{"num_hidden_layers": 16, "hidden_size": 320, "n_experts": 32, "experts_per_token": 4, "d_expert": 64, "d_shared_expert": 0, "hidden_act": "tanh_gelu", "moe_layers": [0, 1, 2, 3, 4, 5, 6, 7, 8, 9, 10, 11, 12, 13, 14, 15], "router_score": "softmax", "normalize_top_k": true, "routed_scale": 2.5, "balance_loss": 0.00201, "balance_bias": true, "init_std_router": 0.00809, "lr_router": 0.00189, "vocab_size": 28605, "norm": "layernorm", "norm_eps": 1e-05, "tie_word_embeddings": false, "optimizer": "soap_variant", "learning_rate": 0.00221, "beta1": 0.95, "beta2": 0.99, "max_grad_norm": 1.0, "batch_tokens": [32768, 65536, 131072], "max_seq_len": 256, "train_tokens": 312700000, "max_steps": 4507, "dataset": "wikipedia_en"}
Below are experts of layer 11 (counted from 0) of a mixture-of-experts language model. Rows are named router (the router's row for the expert), down (a neuron's output weights, with its number) and show model dimensions 288-319. Each number is 128 + 24 x the weight over its row's rms, rounded and kept within 0 to 255. Numbers have three digits each.
After each expert's rows: "raises" lists some tokens whose logits its average output raises strongly, later layers aside. This comes from a sample of Wikipedia text that the model never trained on.

# expert 18
router:129139116130145141106153135139138096098143107088111123096124128154169117146133105157149185159100
down0:130155141132115116147120148141145126105176139127091103121136131171096125139106150134110127134163
down1:138102143137129124143120122101098126125120129117136130141087190138122132172143038108110084125154
down2:107093159157123112121156155091186086166101130114153150156146071089138147104089131109160091115143
down3:113149137127139092134125193133128097126120170122114120128095114158116105151075138128122161092112
down4:098150148134103097167106136143112126111108106184141145117108131126076125128143086181098143100124
down5:137145151097150126154087119129107122139118122124054081152096154121141119106123176152118145100152
down6:144141149133075154139130141133131123144106094153119112108111080096159128089151091090130115100126
down7:139103173139117136133101155142137116152164162136138142114134132189118095150136104117127141135126
down8:127122128113123086142136140138109092130156118093109096112184167143117139078133121175137116122088
down9:089155109134114136124143092157120136123137106129121156143162100148148120100141103142105099126113
down10:129150147162149137138148094149086141180098118117152152086154128114148125104193116120114113074132
raises: ".", ",", " |", " in", "),", "-"

# expert 21
router:081105127150124115123154074137124100086116106120161096075078137135134160100148086107141093176174
down0:166126114149156166112144089158144140109153117144107122106155094153124136112121151101128133094135
down1:132164123168117125109126105124161157116116126130095137135176118130120108125166125124136123128115
down2:144116118118151083164123119115093113149087122103152146121164125130144084207131098140147158145133
down3:147115123124138159123133136118189130117135134146111143128110101145113147120157130147130101162124
down4:142079132130095118128105079146134104168120142105146136136089157123165129145168100195117119129127
down5:144174109154110117141127120143118150095159108139170126130127103127146129162105164142129133140155
down6:122123121103153143133125110120128117115138176118104167116121143145138127154123136091132162099176
down7:119130085174112129123142111137122135154145118136116135141141117118150102130107153116091159179170
down8:138133144153087112148126160148153168181144126150166140139181152129102173116132088096146165130148
down9:131121144133098125125125144164110129126147149077135107120131106091155110163125115106111125105130
down10:115077134148121134178110164130132165158114137104142070143164132148136152116132124128096118126127
raises: "-", " to", " of", " from"

# expert 24
router:132121114089137141121139089113101100132069127153136136142134115131081094143155161109146121133129
down0:126106191160118109118112093139142208145134159163116118123127126125172168112085133116166109125160
down1:134132110086177091126083096162119142149103115126104137108168147134176100108112165104135144120110
down2:135135131134103151113176142129099069170109110107136121148132090124135132118124098126122085110119
down3:090100157153100183091171109116123151165166116133147121146084166131136103144090112173123106135109
down4:152131169105101146099125132130109113174100131086139133137151138133174151164169080110158128132141
down5:088153079176136141112142126114098085120123071091128104143109116151159145171133172157125098131143
down6:097123144132162100124162187136132183111118110149120147124130108104144146137135139159132085140126
down7:136109169138132130148134159151130071140093079146177108128135113151105162111137146185125092092105
down8:086122116150100198138153126150106127143140111132163160124122142143105151113136146126116107131180
down9:090104111156129161103155122107110131107135108182137151122169107161112095125107199156119092113129
down10:125117130162137099104105115153140078131107126109161166118096135145101145087110137132134124150135
raises: "ar", "in", "on", "u", "o", "oc"

# expert 30
router:128113168131145083099131133085150137118149131146131135196133113175116153126128174145136103128105
down0:150150082145128130069156100100122091107146127100118137128149089158143118149125144168164164090128
down1:147120126123130132201103139121149132122119152131099120142122129160159115121157142117148160116108
down2:122114121095138082148154161186088113102114099118085124152126118115143124161097114098140125129078
down3:105110147134110156104121135125138149119116100137118130162190105144128126145099073144128092160104
down4:141178148161084148110116137109119116089109137139177095133162118105144101125096158064121119093137
down5:134193089141153142136162131101116083125143097126150113147095122169154136197134110113086123152149
down6:181111112135145115128151148176164104061124117115137156096133133134169138113116119153124124114140
down7:154144172124124114115142125127129165139118131111090117107135105133155130133120113101077160127169
down8:114137131100147125181141162085141140177102137132148117180185164102112175090159120090135096120109
down9:141147137103111121116117136151135161121107143161133123141131120097128128114113123113128147158117
down10:127115138116131158117130126136154126128160109086124129134118097149131110110105116156132147148142
raises: " and", " the", " with", " as"

# expert 19
router:134139146131115106147109133125136160125146125072149124172125096149102124167109126128150157180097
down0:145125137120132121137132134144112131206108092092099170101109130115130142110133130116076127110140
down1:100105104115129125105144200144126114139153109123156093191157152139154112099103191149139148101136
down2:109093148165097130104141105132161145114121118108123133138133118123153101089108102133115168099126
down3:111117111131153130138118144112116154134116125138153109147100156097140191133102129137148135108111
down4:131157136120148117104118094089159147094139120105147136124160119143145087096131122129179100109137
down5:149132123106061120116139130114105094134105141130131099169158119088099140133126133103130117155135
down6:096101115151109122179183110145148126125117095121134123136100162137180103162087124180121141128126
down7:124156128114115082149124117109127113129127099104108129158137185131131175107137096129129104131128
down8:111143127115138108099112139091102110180148124162096132150148132122130094151095129164121108114120
down9:151098124115079118093108157141137105152102148145144130145110157154162116137151123158145129136149
down10:132137162147119149124134099115208167142087184123109125126130164183118115162136083167141148124131
raises: "\n", " In", "up"

# expert 26
router:149104165165132110102120150131146164094123123118125161099155139132113159106117148107152135142124
down0:142135151116112125119166129139090142137127111134131170173127135105116157155132144108146109131125
down1:122104098087125107135160147097111165133090137128149102115167088142155114079139104166158104144165
down2:148140129152083177114152106147127085124137131145101117162148152152131155151106129124138125119123
down3:147095143123122126140090144129119120087121174106134143146074147130173127160092136084115153138141
down4:142138119138106140108109154129141144128124135120158155105154097138097100115147053126094128143122
down5:134127125143116148146140104118122133137102080163177122134130187079125119116106125136156105089130
down6:090156058173170128125100100154151194165137091097148143137116092106135154094131098161133131119114
down7:130099082135117123148123168161093130166101129154104112143122142147151133168154108116120078152130
down8:150118148128122180130111095137128110099141148100141152139118130153131123123140166171090116097142
down9:129101148129115090134108104088116120095129132160143120170107153113070106210151117141144134156139
down10:162147150108110129096137120141162171149139105111113127138138133112129165146115155152142101196091
raises: " to", "-", " of", " in", "n", " for"

# expert 27
router:177171136168138146117149142156114157131131122087146141141094121116094147131155114111082088117114
down0:133143169183136115115079128133090130122154134125138103125071126124116091113128141169097184141129
down1:127120119127125073117163137148113077155150159101140110109150107106149120170117114108128150114148
down2:121146115104126087118167113113102146117085122151143142141103113117101119149114128125112130125119
down3:176098131086108142122071108134132122136149119114130108181143119125133113154156137130114114146123
down4:132107104140110129164166107176147128145128151129119066119148121132148120128141095115127134137084
down5:063126113140122156116086118093139125114107124153078141148105154123128129136129139105118096096126
down6:111122145095141147134122129163134172125116105170110126141132142139125114128134129095089126139110
down7:108154180129142101111165148128126074178146104153153124138117130112110135118154101166112145128116
down8:097133174101094139190116124108117146111114170143144123155120131128115103120138126103107128112124
down9:150152145153128113129085134130196107140139119123080126139135140095142116133112141102100084119150
down10:134137137123107090155133151082123132143177123163101162090092143126100150107133117138139151176109
raises: "s", "pl", "se", " and", "e", "o"

# expert 10
router:131079105160072110140099158118133111115138105111141109091151151147107085148159142123151154097085
down0:160122126127139177157084088135095103156139153124168104156117103194052144077141181143121127099094
down1:097174131133111103121130139108115174111101100080109126154118074111134095138124183129088125144140
down2:123131085159085118163133117119145126096165103110139122118139144090126126153119139131115152086132
down3:132088153166139100191108150157105139127126085127122072069140135154099121128131076152075138119132
down4:104130120130144131156094175100145096134124131107152137118110123104100127133146128137116118129155
down5:125081147161119143098112161125116121123166132177112108145122152158075173178149130101134120127140
down6:151150184112057132147143128105132138163095109141140100134130088142175133169124093130099116102138
down7:095128128110143125120102118130106072129093129148120117105132112103137114100118120097126131129124
down8:128144109082087124105114122134123107115122106144095115127155116089132095161129161107130090123146
down9:122158170130135117121157140148117117143151190118129120123132148124148141086105098131114179161126
down10:143139170133127114099135167123125127147165131126145166118102150086131172115117114157086116107116
raises: "u", "an", "os"

# expert 17
router:085122111112161136168099124091110141129109136143112137116131119117109161105129137139098141099138
down0:132069121149106138104209141132138127145132107154136103111112151142090146144122135135132123135089
down1:130096117141101144147153098099126131109140121132118160113134147135146156141142124086138138128105
down2:097069115145131126116169109140181136081127110104140098138117107147106144103123117114095145133106
down3:126111086129111136153181152138127111139100086096131174133125124124122113115112134125136115126136
down4:118115103128157107121137106123137104124144107115092115119125105145094148132149159174115110122112
down5:183172115128151104169129156153143149149127099131128121140180118134137121119127106128129157132179
down6:135080133159132127106106117121131113112136131095094115109140121136104160115127153125154107137146
down7:112165125068181119142111135156109118153124112133116132152103143127087139110123116102135123093142
down8:114110166129150132120143104128125126130163128145132183129131083113168135135147112113107131117148
down9:147092155112110160135102113141152097172121132130134114098139143137153101114156096119093147149101
down10:167164121141086154127104150138108133160149165113136100115128118140130131142131092147106151100153
raises: " and", ",", ".", " –", " with"

# expert 0
router:134142118093141109103171186120137154124107119140150115130152108126083102098094119143153144121099
down0:130097137120127150126117135113143147109141141109113115141109121131136089105130159171112133138091
down1:109153135128166162134157111132157121125113169121146123103102130076073120107149109101158135139113
down2:137136161163132132135120142175103142138112136157101138087134118149160142131137126144151143155124
down3:123123125188098138142117138125099149131094137129150082123158098100126115150114128113084129149105
down4:121140109104123134137148113120081181149122112108113126124124158137129125128119084099129154112127
down5:117130124143138070177161108127118113133143139118093163147084091151107107103143160103131168179158
down6:137149112156123116113127122128158129125139113135067160103088122135150117154097084127115150146116
down7:124103128187153118173088128147117110143159099132148131132143127108138132110078083124136123145109
down8:114108150121133119133104169140135130115139127135116151181135131127154124148087136158083131128094
down9:154133114151174119123121145128131158130121106152141129139112120102091148091110074125124126162103
down10:120120078124130113142145133141143130120109195066123152178153136145126115137081118109133121088126
raises: ",", " in", " of", ".", " and"

# expert 6
router:107150128117142152149098110185118090124119142093122119109145139158137145112144143078135141120070
down0:157121104142116092084143157156136139115123106101136074113130117167110158142114097143147125089146
down1:154127142141146140113147072171078151110104114124096132106125098109128105145131131092122132114117
down2:130128145120075117116092136140077180132173157134136103120140114153117164175199105103121153104164
down3:139110139111113150101140157141121136113138158141133143154135123116112165140111106114143127118134
down4:124109097173103094152189088123130105133111092139145129144091108119123124126133200114113089126108
down5:144098131132122135096153127152092127161145123143123171133109142174141141115118124095249120112127
down6:110132149129165135092161129052123106133119114144141117139125126169144147127110128125109141141130
down7:063164112169136105121113108092146156123145107104102135153117148125110125121124088113120173149096
down8:130114112149148123108107139099140095123105110124146129152155094131132138123133106162152137122179
down9:116157092115163146160092151111135125109122104149094140120123114127132113117079095140098082110112
down10:121149160101155154159145103138175077118124130113141151119131107128098131129138139165126104141119
raises: " from", " of", " (", " and", "e", "ist"

# expert 22
router:131138161162167145137143095144130152123100153125118118078124134143126133156134124127117133114157
down0:146149175131120140120111118067137173149166130124117118144121097112176166108144156149107075149111
down1:122137145125081158131158147156106130140101115102161104104112155074111087128136151112111139129148
down2:153109162122132149128157109131142121139110135119149132139124139104093140131134122077115121128109
down3:111083124140142127099142125118094112122148086117127159116141086121158133101142113123162100170124
down4:118135104143110086159115127162105099152068114156137126097136126095114130129135151118095109115179
down5:138116111149130169125149139147130139126069115116117143125121134130125123130127125115119108147124
down6:137125135138156123140164125119072123142170103118113096151113138177132111095132135141156144132155
down7:111152137129111157114192116070100110123132148168113135094088071122177137110134141119145105156120
down8:162122115112109132102145149162130102143170128108156111133167121148104158108130156121159088124093
down9:159129138116076127115119139095145125129146157129080094144107171144139132139102101152167121124125
down10:150104127142131141138158127148115114134129125110154138117092142134181121147139174125109106124163
raises: ",", ".", "-", " =", " |", ")"

# expert 20
router:167115153137115160120148124119150106128120144130115179138129135093129071147133168117112107112128
down0:120120121158167131171146105133160141147106109179121137096167120110116119135123087090132103133131
down1:140106102076099155104139157140144108176133102122094152124122093120145120140150121141137104121135
down2:158179103108119115156135144130146144095130172089124135107107105174100139171149107141066115107152
down3:168160166100126127100116139137110111119147128142155107106085145137121097146138119154123131148115
down4:154151119148152074107120137147108147101107124133067121123155148112156120115126119142137115101126
down5:175111123123139108126153159131133141155162107138134139108169150076075142137139124155147109089146
down6:092143151151129129119137166134148104135116116115138167167100151165175140131156133129100142137161
down7:150119076173127157105152126125130108126094113154109118123070130126087127130096140179125153107097
down8:075097117141116119134091131126119105109130125128147077106154119151112127126152140130146128128180
down9:118161104137145148117110127112151121178135145119105152120124162130092098099135144096138113146136
down10:165125132111101123129107099128114106121142123179132146145119138119155130174099187172147180127108
raises: "-", " |", "\"", "S", "C", "H"